Experts of a small language model.
Experts: 64 experts in each of 4 layers, 8 empty slots to pick.
Below are experts of layer 4 (counted from 0) of a mixture-of-experts language model. Rows are named router (the router's row for the expert), gate (a neuron's input weights, with its number), up (a neuron's input weights, with its number), down (a neuron's output weights, with its number) and show model dimensions 0-223. Each number is 50 + 15 x the weight over its row's rms, rounded and kept within 0 to 99.
After each expert's rows: a language model's description of what the expert responds to. This comes from a sample of Wikipedia text that the model never trained on.

# expert 32
router:26 74 53 39 52 48 44 61 50 47 53 24 55 44 54 55 52 36 51 36 78 36 18 40 41 20 36 49 56 49 19 29 80 22 35 39 64 42 58 43 55 35 35 57 45 36 65 30 37 56 60 40 48 40 45 46 33 52 35 72 50 54 57 57 36 49 59 36 52 27 44 47 36 64 32 46 50 66 46 41 40 38 53 61 21 69 45 61 59 66 63 55 30 78 69 69 60 20 55 00 28 61 35 61 53 79 72 44 63 51 54 35 78 39 18 53 63 67 92 52 46 50 41 48 56 44 54 31 45 36 51 50 57 25 62 54 88 32 37 36 49 59 53 29 59 34 71 27 54 36 51 36 61 39 48 66 34 35 59 24 54 57 69 44 54 19 42 58 57 43 49 71 59 40 61 60 48 53 39 48 37 80 46 26 65 69 44 44 45 39 49 38 52 28 58 63 50 31 44 49 17 50 58 67 50 56 50 61 31 59 57 43 31 58 65 72 38 49 68 42 52 47 35 60
gate1:04 75 48 39 49 71 57 50 35 29 62 62 46 48 61 56 40 48 56 68 45 81 66 40 68 31 41 66 55 58 53 64 32 52 61 46 65 46 57 06 73 20 42 38 32 61 62 67 55 25 35 43 48 27 30 09 39 57 62 36 60 56 47 44 27 69 60 53 79 36 24 58 49 27 64 43 55 43 88 34 61 57 20 49 70 39 32 58 74 28 47 50 56 40 28 58 64 61 44 54 50 23 38 56 46 54 63 33 53 51 51 63 62 44 40 43 57 32 57 39 41 59 49 56 53 58 38 43 46 58 63 64 74 56 55 75 25 40 65 31 22 60 36 32 37 45 29 48 41 33 32 81 43 49 32 32 57 52 48 77 35 48 54 51 57 46 74 48 62 76 50 66 38 59 40 42 60 63 37 58 15 51 54 44 12 59 31 47 37 43 37 54 46 43 47 28 55 30 49 38 75 28 53 32 63 71 54 71 61 56 51 46 34 37 55 49 82 66 68 43 30 42 52 47
up1:39 56 68 29 62 88 18 47 63 34 35 29 44 33 44 56 45 65 58 56 72 49 64 72 36 58 58 69 36 42 43 54 43 70 66 65 56 62 50 67 72 14 09 59 38 39 35 55 63 46 75 83 58 58 13 39 34 86 57 29 70 65 51 66 69 60 55 38 41 38 44 54 30 47 67 52 50 40 62 30 47 53 24 15 67 46 50 63 46 50 63 50 42 43 24 41 62 50 74 17 37 22 21 39 46 43 58 40 64 26 69 44 67 57 35 45 52 34 68 43 06 53 70 47 28 26 49 55 53 23 38 42 46 36 59 34 34 71 57 42 31 65 72 58 36 41 55 57 76 46 39 43 50 61 20 44 48 55 49 46 43 62 60 54 43 47 50 34 38 68 73 71 61 35 62 27 72 52 58 56 50 38 47 48 64 73 52 31 50 73 43 30 45 59 36 47 26 44 45 44 61 39 36 33 43 41 59 48 65 37 56 52 42 49 52 81 41 50 54 39 62 59 53 57
down1:52 57 46 39 41 55 56 39 60 82 37 60 35 33 48 41 47 54 73 55 64 62 52 47 44 50 75 22 35 18 45 28 08 47 28 53 40 47 43 41 43 17 52 74 55 23 49 62 56 65 79 35 71 35 44 53 63 30 36 66 71 67 54 38 36 29 49 73 36 52 35 66 66 32 39 74 55 70 66 72 72 65 34 68 50 34 27 42 52 52 73 72 58 72 29 40 44 33 42 39 60 32 73 40 58 34 31 53 21 41 46 59 62 34 74 54 53 63 37 55 46 55 82 33 75 30 73 61 54 28 52 49 49 51 44 70 26 36 53 56 62 45 45 51 42 63 51 70 54 62 65 69 60 55 50 21 22 32 59 59 70 45 32 37 40 38 65 58 45 42 23 48 59 42 44 52 35 34 17 45 44 25 27 57 64 57 25 57 36 48 42 44 49 46 48 40 52 75 44 30 66 77 60 33 30 62 52 58 57 67 44 49 62 26 76 47 35 38 49 36 34 73 43 61
Description: Mid-word m/ip pieces. Word-internal pieces with m or p sounds and -ation/-istry endings, e.g. cas-em-ates, facs-im-ile, emanc-ip-ated, anim-ation.

# expert 48
router:43 71 42 35 44 71 50 52 46 25 34 36 63 59 80 49 40 44 61 71 74 51 43 20 50 62 12 59 74 52 55 42 68 00 07 67 50 57 49 56 73 31 33 63 39 35 53 41 42 55 43 36 55 44 29 58 73 45 51 78 41 50 46 56 36 32 60 53 51 20 52 66 51 69 55 36 43 54 61 55 67 52 34 63 39 47 46 50 81 54 62 60 44 61 87 56 57 42 28 31 22 74 58 65 51 65 54 60 42 67 60 27 61 64 28 91 91 27 61 49 41 46 41 41 46 70 49 48 60 24 42 44 65 63 66 52 50 52 43 45 31 65 36 44 57 75 66 27 55 33 55 39 18 52 65 61 27 38 54 38 54 41 69 69 41 30 57 45 55 48 49 46 40 58 60 54 62 52 38 66 48 62 52 37 51 55 59 38 50 53 57 56 77 31 45 35 57 27 29 62 25 21 60 44 47 49 57 53 39 70 36 54 35 49 67 34 56 67 57 57 54 64 52 79
gate2:45 57 64 69 47 34 58 41 62 18 61 68 69 88 51 70 69 38 37 12 47 48 37 63 71 37 34 52 67 68 55 50 67 52 46 71 65 47 80 34 31 41 51 41 54 86 51 54 53 67 52 45 39 52 63 39 54 76 43 50 53 48 53 58 46 49 32 32 29 36 42 54 67 47 35 54 44 32 20 53 45 66 07 59 34 65 30 60 43 51 40 45 65 51 36 52 48 55 33 39 58 34 63 43 61 65 46 75 63 42 91 68 51 60 70 34 76 68 62 62 64 57 75 62 31 51 61 38 49 86 79 39 35 64 38 61 42 46 24 67 47 88 61 33 36 41 36 41 58 67 20 55 60 37 58 46 73 46 66 70 52 47 49 34 42 54 53 51 40 46 26 37 66 75 55 58 46 20 63 47 28 52 51 46 55 61 56 65 48 35 64 51 23 44 64 86 41 59 64 57 56 75 70 56 51 50 60 40 49 29 71 43 20 34 58 40 68 41 52 52 25 40 48 52
up2:73 65 52 39 46 63 33 49 34 65 47 22 52 23 52 72 18 67 65 81 35 47 52 45 50 78 68 28 36 21 41 49 42 50 39 33 50 60 35 58 74 45 48 60 68 50 65 23 51 54 35 43 80 51 56 10 49 52 48 42 59 59 39 44 50 58 89 63 67 42 37 42 41 27 44 43 50 64 57 45 50 70 66 47 65 28 76 10 31 39 38 48 25 45 55 61 38 36 56 53 77 67 32 57 22 44 44 43 53 61 50 44 23 26 38 50 42 27 43 64 38 38 42 35 48 60 71 46 67 32 32 49 83 47 46 42 59 60 31 39 54 39 29 70 49 59 45 37 21 66 41 44 52 64 26 69 49 50 65 56 69 39 48 62 50 58 43 43 46 46 76 35 51 44 50 52 20 58 55 57 51 54 50 71 60 46 39 24 60 41 59 43 59 47 45 40 61 50 49 54 47 34 30 49 60 56 23 57 84 67 28 70 55 63 48 58 09 71 53 34 91 43 60 72
down2:45 43 49 51 52 39 49 59 48 19 68 35 55 48 38 44 53 20 50 22 53 44 59 64 72 51 35 33 64 51 76 54 56 83 46 62 44 29 53 42 44 52 74 59 39 55 47 77 64 59 53 38 33 69 56 37 62 33 72 45 34 30 42 57 32 27 57 53 42 47 34 59 66 56 53 66 76 10 51 68 46 63 19 33 58 46 44 22 47 52 62 45 25 67 44 53 45 35 53 42 62 62 35 58 66 59 40 70 45 34 63 65 59 43 56 57 33 65 30 52 21 63 45 48 36 55 38 37 48 67 64 70 71 54 29 47 32 43 33 68 71 75 30 72 39 51 35 16 50 53 82 61 56 16 49 38 61 45 45 35 80 28 50 43 35 42 47 41 41 48 47 34 21 65 39 40 42 55 74 41 56 36 65 50 63 35 58 65 39 29 60 36 40 71 58 78 75 66 73 44 35 26 56 66 62 55 38 78 31 63 54 21 75 58 27 33 41 42 23 49 28 66 52 46
Description: Row-start table pipes. Pipes, dashes, and numbers starting new lines in tables and lists, plus naming verbs like named, called, appointed, renamed.

# expert 2
router:23 52 61 40 40 45 60 56 38 44 43 20 60 55 50 71 43 44 53 54 62 52 16 36 27 27 22 62 63 66 22 57 73 53 44 45 50 52 55 58 44 34 61 64 43 46 47 45 35 56 60 54 46 44 44 37 66 22 38 64 29 49 35 70 54 64 33 40 42 23 37 57 27 66 47 33 50 58 74 35 50 60 55 47 51 53 35 73 62 59 75 50 29 60 72 61 62 26 32 00 49 62 38 75 55 66 70 69 51 47 69 43 42 55 39 55 51 59 86 44 43 37 40 37 24 54 37 38 35 39 48 53 32 47 62 28 75 21 22 48 60 67 47 69 52 60 81 23 61 59 42 50 22 32 42 82 43 62 49 47 43 40 50 50 55 21 63 58 68 41 51 70 39 69 45 62 65 48 47 28 42 87 62 25 73 51 48 22 37 40 57 55 42 47 52 38 65 20 61 35 43 70 61 58 47 64 47 73 43 48 57 27 22 45 53 67 34 66 52 45 51 44 32 64
gate0:39 65 71 35 54 08 52 40 11 54 59 41 40 43 51 66 30 52 35 43 65 47 35 63 49 47 50 71 62 31 39 17 67 44 50 52 36 46 30 63 50 53 71 33 60 48 19 38 49 57 56 49 32 49 40 58 44 25 70 86 48 27 67 49 56 64 47 46 54 47 47 37 56 79 52 39 45 61 65 61 65 68 50 51 24 71 75 50 64 39 25 56 39 60 28 39 68 55 67 58 57 35 79 45 48 48 60 28 49 45 69 55 39 31 45 44 45 49 57 37 48 76 57 63 47 56 43 50 60 41 49 64 53 48 96 65 46 51 59 41 60 36 31 41 26 41 49 71 49 27 55 61 34 34 62 66 44 24 56 64 37 58 72 54 68 36 57 51 72 55 38 44 46 82 58 60 55 57 44 62 46 55 31 36 00 71 48 68 34 55 52 44 45 53 54 23 76 20 31 98 40 54 45 41 58 61 54 73 53 63 45 41 70 78 46 52 57 67 60 52 73 26 42 38
up0:42 42 34 60 53 66 62 43 39 54 34 37 95 47 24 69 35 40 85 45 37 38 41 70 49 37 43 42 44 51 74 39 71 57 60 57 26 49 31 59 65 15 44 77 58 71 63 68 41 52 55 50 27 53 64 46 62 28 71 45 43 56 45 41 47 21 68 43 42 85 50 34 61 65 41 35 55 47 58 33 42 33 41 42 65 42 32 77 57 61 50 38 84 47 48 15 52 42 29 41 51 30 80 79 49 46 57 52 30 38 70 49 35 42 66 46 57 39 46 36 56 47 37 54 43 49 66 59 36 60 76 55 49 58 64 44 67 44 24 51 50 61 28 33 53 92 50 45 31 24 71 59 19 66 40 45 48 44 56 66 61 32 56 63 54 71 76 68 31 53 41 61 33 42 57 49 34 33 39 66 70 44 56 61 43 52 57 41 24 50 69 55 56 44 80 39 49 35 52 91 65 63 67 43 27 46 29 29 28 37 48 29 45 69 43 47 46 49 58 57 71 51 38 36
down0:39 53 57 38 27 55 62 39 43 66 34 40 42 47 48 40 52 84 44 59 59 79 77 43 51 43 70 37 49 46 46 59 64 71 49 62 58 47 46 33 50 71 55 33 58 56 41 52 38 45 54 31 15 38 87 60 63 40 67 54 78 53 48 72 53 49 28 47 37 33 29 52 50 52 24 43 68 33 41 54 49 59 45 52 59 66 34 62 42 55 42 09 65 27 75 37 46 51 57 59 67 63 57 74 58 35 49 27 62 57 45 56 17 29 43 58 56 79 49 64 67 62 48 39 24 47 60 41 70 34 64 33 53 43 55 65 67 64 33 58 17 45 66 36 99 63 49 65 26 12 43 42 48 58 33 44 32 51 22 60 48 41 32 49 51 35 30 40 50 65 48 39 42 65 63 55 30 52 50 81 19 81 43 66 51 42 47 58 65 35 61 40 26 54 52 54 38 39 53 43 49 47 30 40 26 32 63 59 73 66 62 44 32 56 49 31 75 83 32 56 66 61 53 60
Description: Mid-word l/ed fragments. Word-internal pieces such as il, el, al, ched, ected, ulation inside longer words, e.g. fus-el-age, Av-il, undef-eated.

# expert 26
router:56 68 48 47 30 41 55 55 50 18 47 29 60 65 55 72 38 34 42 59 54 71 19 23 32 28 23 47 70 52 32 46 67 50 22 54 36 45 66 46 57 37 67 66 23 46 61 33 31 61 72 63 51 24 48 56 57 35 48 70 42 28 55 54 48 60 39 45 46 00 38 71 45 62 38 35 60 54 43 39 45 38 43 69 39 65 40 63 79 68 49 66 53 45 75 75 66 28 60 03 22 53 49 49 44 70 76 51 40 60 59 48 54 73 25 50 61 40 67 36 35 34 37 50 49 39 64 36 43 44 49 58 51 27 81 41 91 33 45 49 60 61 48 51 56 34 62 19 78 55 41 59 60 42 61 67 31 49 70 45 62 29 64 45 51 22 63 50 50 49 50 74 36 57 55 50 65 51 34 46 42 63 65 31 70 47 48 32 40 54 49 38 48 36 26 38 67 28 34 40 36 50 60 58 46 50 38 63 35 61 57 64 20 46 50 63 43 63 57 37 63 49 73 66
gate0:30 65 49 55 64 65 40 59 47 71 45 44 67 57 53 13 80 54 51 56 25 36 43 25 50 61 48 63 13 59 40 47 37 52 40 37 53 48 54 44 65 23 42 32 45 36 35 58 72 53 64 60 57 49 40 42 52 38 47 65 54 74 40 37 27 41 38 29 49 41 42 70 42 44 68 74 53 57 47 24 43 24 55 48 61 45 49 47 39 34 73 43 66 63 41 47 30 45 39 32 50 56 45 39 45 41 22 56 45 54 37 61 47 71 56 78 48 38 82 36 33 69 68 53 44 42 47 39 69 52 43 59 67 40 27 63 74 58 52 74 47 17 46 43 45 52 51 53 53 45 54 54 74 29 38 50 57 51 34 41 44 72 27 41 35 69 34 18 67 14 54 51 75 37 63 99 66 60 47 67 54 50 33 86 62 55 44 29 47 61 54 55 29 53 49 46 20 41 23 48 45 49 45 59 76 69 52 43 56 38 72 44 56 77 60 60 47 60 33 36 02 72 63 24
up0:30 74 24 37 62 60 41 54 30 44 17 52 46 59 52 40 68 41 34 59 47 27 12 32 75 41 57 52 46 56 08 55 60 38 62 55 59 33 62 63 56 46 47 41 32 54 34 63 56 54 56 42 60 38 40 32 68 39 39 34 38 74 48 38 47 38 69 31 58 42 57 55 33 47 57 50 64 50 65 30 52 31 35 56 34 38 38 62 29 51 84 36 62 53 49 46 32 32 54 07 32 62 53 48 25 73 31 73 60 31 03 57 61 38 46 73 71 23 68 07 57 59 58 57 43 56 53 41 66 51 55 72 30 31 48 65 63 58 39 36 65 35 49 35 56 56 33 68 40 40 43 58 46 44 32 53 60 46 30 30 27 58 44 42 48 78 52 14 43 24 36 45 40 54 51 74 46 39 52 49 65 48 30 79 64 66 57 61 62 55 63 42 52 59 58 42 25 47 43 63 40 55 37 30 57 63 69 38 43 52 61 36 32 79 61 63 54 54 51 43 26 81 32 53
down0:40 57 58 46 40 42 40 56 53 53 22 54 60 61 19 62 46 45 27 55 61 35 37 45 74 42 70 56 29 35 75 37 50 72 63 58 68 43 57 68 65 65 85 58 34 68 73 51 73 43 61 15 38 45 62 57 32 40 36 23 39 64 32 63 50 72 74 24 70 60 53 79 66 43 57 61 43 20 39 59 32 41 57 39 71 60 69 53 46 58 55 83 33 61 61 67 58 54 67 43 36 31 35 54 53 45 22 40 61 45 59 45 60 44 27 67 45 56 64 37 49 49 68 58 46 60 68 32 58 55 39 60 44 17 53 24 18 50 55 37 37 34 39 41 41 60 31 58 43 71 62 17 17 43 41 47 61 44 35 59 56 51 73 34 62 50 27 68 53 44 83 52 67 41 71 23 29 54 45 53 53 49 36 55 45 08 25 57 33 53 69 35 62 36 67 67 46 47 57 51 17 42 40 54 55 37 37 52 67 55 36 50 30 62 57 62 43 63 31 62 30 50 31 68
Description: Adjective suffixes. Adjective-forming endings on technical or anatomical words, such as -ic, -al, -ary, -ical, e.g. ganglion-ic, pulmon-ary, neurolog-ical.

# expert 37
router:36 66 50 31 67 53 26 56 47 19 54 40 80 67 66 52 62 36 47 58 68 64 29 32 47 34 31 61 63 49 25 33 45 32 54 32 48 51 91 34 69 36 41 54 26 36 39 58 15 34 69 59 44 31 39 46 70 44 52 68 48 49 53 47 04 52 60 45 62 51 37 48 33 57 56 28 52 45 51 56 59 44 73 63 60 45 33 59 76 45 66 59 39 83 65 58 57 23 58 00 53 55 51 56 34 67 67 54 54 51 40 33 49 70 40 65 67 31 57 36 42 38 40 64 68 50 56 51 48 41 67 56 44 43 65 64 41 37 41 54 30 58 25 46 60 70 53 18 39 38 50 36 33 33 55 57 40 41 55 39 54 49 60 39 73 42 53 48 51 34 39 57 49 66 52 46 53 62 29 54 31 93 61 59 60 56 21 35 54 37 46 60 65 36 42 50 58 39 34 48 38 49 51 70 67 59 64 64 15 49 27 53 27 56 61 58 68 48 82 50 37 36 48 41
gate0:36 61 46 55 23 53 45 25 32 56 52 43 38 43 40 52 58 93 54 49 43 61 53 36 39 47 23 19 67 71 76 44 58 50 47 53 43 28 55 47 38 65 39 53 32 38 45 53 42 47 43 65 29 34 66 73 63 36 84 46 59 68 29 68 35 48 52 57 58 57 46 47 52 53 29 67 33 38 34 75 61 36 35 56 37 45 52 37 68 53 58 55 30 70 89 48 61 20 63 51 54 53 77 25 48 38 30 32 35 33 38 42 56 24 49 41 42 66 52 55 38 57 44 76 71 57 50 78 19 42 45 58 47 52 42 73 63 40 64 46 72 65 25 42 57 37 59 42 44 37 63 45 38 51 51 55 51 55 52 59 22 48 49 48 91 27 01 31 58 38 60 68 49 32 64 50 60 44 57 42 58 38 66 49 62 75 71 29 79 48 48 34 36 58 35 58 67 18 49 43 53 37 46 35 48 41 85 27 46 58 48 37 21 18 55 33 58 56 57 35 46 64 31 45
up0:56 86 34 66 50 68 47 68 58 26 76 69 75 27 55 49 70 68 40 53 60 52 42 30 38 36 41 48 46 58 55 62 34 47 40 65 43 35 32 52 73 22 67 69 48 42 84 52 31 55 42 73 78 48 46 49 36 31 74 44 33 60 43 40 41 48 72 56 47 56 25 45 39 51 83 48 41 41 37 56 72 51 31 47 32 44 37 50 39 50 60 35 57 62 56 82 56 44 50 60 44 45 69 36 39 51 35 36 46 53 45 39 65 37 50 66 62 24 42 38 48 47 51 71 58 68 46 51 77 43 47 50 38 60 36 90 65 60 54 35 52 59 59 39 31 47 75 40 49 42 43 56 11 74 53 54 59 36 59 72 50 27 61 67 67 54 69 52 71 34 51 59 32 56 84 06 57 66 98 38 57 41 42 38 65 42 34 47 55 28 59 46 52 37 62 68 54 49 30 56 51 49 54 22 48 49 26 63 25 39 48 52 56 35 82 38 44 82 51 45 54 68 76 66
down0:62 52 67 59 36 41 54 41 58 59 29 77 48 42 45 68 65 67 50 61 31 37 39 59 51 79 42 40 60 57 78 41 11 43 51 59 47 68 58 52 46 45 30 63 43 28 48 68 46 68 49 67 52 60 24 41 61 77 40 27 65 52 51 50 25 63 42 64 52 45 43 59 38 48 64 59 24 28 57 61 44 36 45 58 39 33 51 65 37 74 62 80 52 49 88 49 40 53 25 99 72 33 76 32 39 29 42 64 80 64 26 49 33 54 41 35 43 50 43 34 38 34 47 60 65 48 69 56 60 73 42 72 37 63 36 41 53 54 62 62 58 78 41 42 31 57 68 48 59 65 71 28 42 30 51 63 57 54 64 55 43 47 18 63 61 56 42 51 60 34 59 44 31 55 58 33 70 25 67 37 37 56 39 57 58 51 57 45 46 71 30 64 40 36 99 55 67 59 50 45 34 64 28 45 53 53 52 54 39 23 44 47 39 58 21 80 33 56 22 54 41 50 52 38
Description: Pieces after prefixes. Word pieces after prefixes or initial letters, like op in unopposed, oc in splenocytes, plus Died in biography lists and According.

# expert 18
router:39 52 31 41 32 57 41 43 47 19 59 41 53 76 55 49 58 52 53 48 63 58 41 36 51 48 33 70 57 61 25 65 45 00 21 60 43 51 52 28 63 31 40 77 63 40 53 56 29 48 46 52 53 52 52 41 47 29 56 60 44 53 48 62 43 49 52 32 59 05 52 69 44 78 44 33 57 44 45 62 67 48 38 44 34 45 54 72 40 61 60 73 62 56 64 49 70 38 40 57 34 50 40 78 53 68 54 38 37 68 60 57 54 51 46 71 84 38 64 41 47 36 51 52 40 68 45 35 67 35 69 48 49 36 86 72 62 27 47 43 46 51 38 31 60 54 46 45 49 63 64 29 52 54 83 60 27 42 60 37 81 45 69 63 62 29 73 21 51 53 24 44 45 60 44 50 38 55 32 52 41 77 56 51 67 62 60 31 28 51 48 56 52 39 57 57 58 42 30 45 54 16 63 44 58 75 70 50 44 68 58 46 49 58 62 55 50 71 58 42 37 62 44 58
gate0:48 72 55 11 47 60 56 44 62 56 67 72 59 61 57 58 28 53 51 74 48 47 71 62 49 67 31 36 96 56 60 18 60 13 35 63 30 59 26 72 27 53 72 56 53 34 16 48 48 48 38 36 64 44 54 65 36 64 41 44 51 56 41 42 30 19 86 53 63 58 36 40 49 51 51 65 70 28 50 55 50 34 33 37 39 54 59 60 57 51 31 46 55 58 69 39 77 48 58 43 61 41 26 68 23 37 58 56 52 50 23 17 50 50 42 42 48 43 41 43 42 43 48 39 66 33 55 36 50 54 39 54 66 48 56 70 39 45 57 31 52 52 53 33 58 52 55 40 74 61 78 36 51 59 53 46 30 35 46 70 38 64 43 64 18 39 35 74 51 71 53 35 63 75 44 46 58 66 59 67 51 28 77 66 82 55 41 44 46 51 63 78 30 22 45 30 41 57 38 71 49 29 54 48 46 56 24 24 28 71 35 37 52 44 50 44 54 35 13 76 48 56 71 42
up0:54 23 71 26 24 38 53 41 26 54 63 51 56 51 26 74 74 72 35 67 49 22 40 48 49 62 63 41 50 52 45 52 67 70 32 81 61 46 69 44 40 54 56 54 53 35 60 45 46 33 49 40 25 21 40 61 21 35 45 36 58 50 60 23 41 46 29 63 57 84 50 49 18 70 70 27 61 50 51 41 56 58 55 46 67 64 43 82 50 49 45 61 35 49 72 47 56 51 64 57 24 23 60 11 47 56 42 47 29 58 51 52 39 48 44 43 84 66 59 63 63 61 60 98 58 39 50 66 48 50 33 21 55 68 57 59 25 52 54 54 64 35 47 53 61 62 34 61 10 56 17 58 48 56 57 52 43 46 33 38 24 51 40 34 47 78 43 54 42 43 38 38 66 46 71 52 39 66 67 32 54 62 15 50 71 45 40 35 61 52 38 54 32 44 74 70 20 65 60 46 69 50 75 37 58 42 58 39 57 41 60 56 35 30 48 63 35 48 56 45 48 74 36 40
down0:39 61 68 36 50 49 64 53 67 72 15 45 49 50 45 61 55 67 48 45 81 30 48 21 49 23 46 72 44 38 30 82 58 44 53 48 53 33 25 50 25 78 42 52 34 56 65 52 68 21 54 83 44 50 41 35 63 42 80 76 35 49 58 41 30 47 57 65 42 56 24 60 39 43 43 63 18 36 54 66 58 55 46 41 61 65 23 48 48 66 62 48 55 33 54 56 62 50 51 60 42 52 31 45 54 61 36 51 63 63 50 55 63 42 43 75 61 32 89 70 65 71 23 33 65 52 60 48 74 44 57 39 39 74 36 74 50 68 60 18 31 64 60 55 52 45 67 62 33 34 69 50 27 70 25 70 54 64 36 49 19 52 66 67 38 76 54 36 58 73 52 29 47 68 48 52 55 52 45 48 53 31 53 53 38 55 40 68 72 64 66 50 49 57 36 50 70 35 59 37 49 42 46 37 49 68 67 14 70 48 09 67 33 63 36 43 27 31 34 68 54 52 45 34
Description: Infobox colons and headings. Colons after field names in infobox lists like Position:, Clade:, Frequency:, plus == heading equals signs and coordinate digits.

# expert 61
router:21 73 54 44 26 46 32 46 48 45 70 24 65 49 55 42 38 39 52 56 76 62 20 37 52 50 45 52 57 74 27 32 67 49 28 59 31 59 74 64 45 41 61 53 39 42 43 48 38 43 44 54 40 36 37 55 63 31 37 69 48 37 29 47 17 32 28 55 68 22 47 64 18 80 48 32 53 75 56 60 65 59 64 79 57 57 37 54 66 42 75 66 58 97 50 53 58 36 55 13 46 52 39 86 47 62 48 77 43 51 73 36 59 44 43 64 65 55 64 21 37 29 31 36 54 67 43 51 60 51 58 53 52 44 57 48 55 24 35 50 50 58 53 47 73 78 55 13 48 40 68 54 25 33 47 69 28 44 57 47 75 37 39 42 60 35 68 46 60 33 49 73 48 68 26 53 49 46 42 25 44 67 46 46 57 57 47 40 51 24 57 36 34 54 60 60 72 25 29 23 38 54 53 62 65 65 47 56 25 57 45 59 39 38 64 68 65 43 54 40 40 62 78 53
gate0:49 30 53 86 45 45 43 20 51 66 45 68 36 52 82 49 50 57 64 49 49 44 74 35 78 65 47 41 58 44 43 32 46 50 33 34 29 62 45 35 66 35 72 89 45 75 66 26 58 69 49 49 68 41 64 72 53 38 88 40 63 67 36 68 82 80 44 32 64 43 68 75 57 29 54 47 57 58 39 65 45 37 37 40 53 53 57 32 51 77 63 68 72 41 39 65 43 27 50 65 43 47 64 32 47 53 38 39 68 46 20 73 36 60 43 42 72 41 47 47 40 55 51 58 63 56 42 42 67 53 35 55 33 53 41 55 71 67 71 48 67 39 70 58 29 63 70 57 83 20 78 49 32 43 68 66 57 31 38 41 45 58 41 50 57 56 61 09 62 42 48 48 56 51 41 52 43 62 48 47 28 42 71 36 38 40 71 31 47 53 50 46 50 35 84 66 43 42 55 43 37 46 65 72 60 56 29 31 55 36 76 76 23 75 42 56 44 36 52 64 42 76 30 56
up0:50 70 24 36 17 52 44 50 35 45 32 71 63 64 36 52 48 54 47 67 60 49 35 32 61 55 77 65 29 63 38 52 35 38 68 51 74 40 64 52 49 62 50 46 45 46 44 99 70 34 30 56 42 63 60 36 39 49 43 62 43 50 65 33 31 33 67 91 51 94 32 35 28 38 55 24 38 33 80 36 31 55 49 27 60 34 65 64 42 27 61 37 68 60 32 42 67 79 18 36 43 10 07 61 49 63 60 47 41 56 40 32 37 53 40 53 46 43 48 44 52 35 62 45 54 37 42 45 41 30 70 37 50 36 55 77 44 54 17 65 52 51 35 56 52 59 55 55 29 52 39 46 72 43 59 51 36 49 28 52 41 54 81 27 33 65 36 67 48 71 44 43 47 41 49 59 73 54 29 54 40 81 43 78 55 62 45 53 50 54 49 40 33 64 42 25 53 47 69 56 38 41 34 42 63 64 54 53 43 72 28 45 59 35 31 51 63 57 56 58 45 44 64 40
down0:59 58 56 43 29 41 40 41 40 65 46 53 73 55 54 38 72 19 29 76 38 58 66 39 44 48 59 44 69 54 58 48 37 23 57 38 54 34 51 68 32 58 59 40 46 57 58 45 41 14 40 31 69 52 42 49 45 53 64 55 56 57 63 39 63 66 38 37 69 54 63 83 36 42 45 62 48 57 53 45 65 46 34 29 60 30 54 58 52 46 67 37 39 78 28 62 32 50 73 00 25 50 40 34 50 90 59 37 31 62 57 57 66 57 76 32 56 30 71 38 22 46 57 43 57 21 48 47 50 49 82 68 53 58 57 50 85 31 18 19 55 59 44 64 73 70 24 48 42 41 55 43 56 26 51 40 63 50 54 43 35 57 67 55 46 53 43 33 57 53 45 83 43 55 67 35 33 53 50 41 67 58 44 48 64 59 64 56 44 50 37 56 42 57 36 40 54 21 35 51 34 65 44 15 63 48 36 41 46 42 62 35 35 72 21 44 70 75 44 44 44 66 61 53
Description: S-ending syllables. Pieces ending in s, like as, is, us, os within words (treasurer, leisure, bisexual), plus was, is, as, be.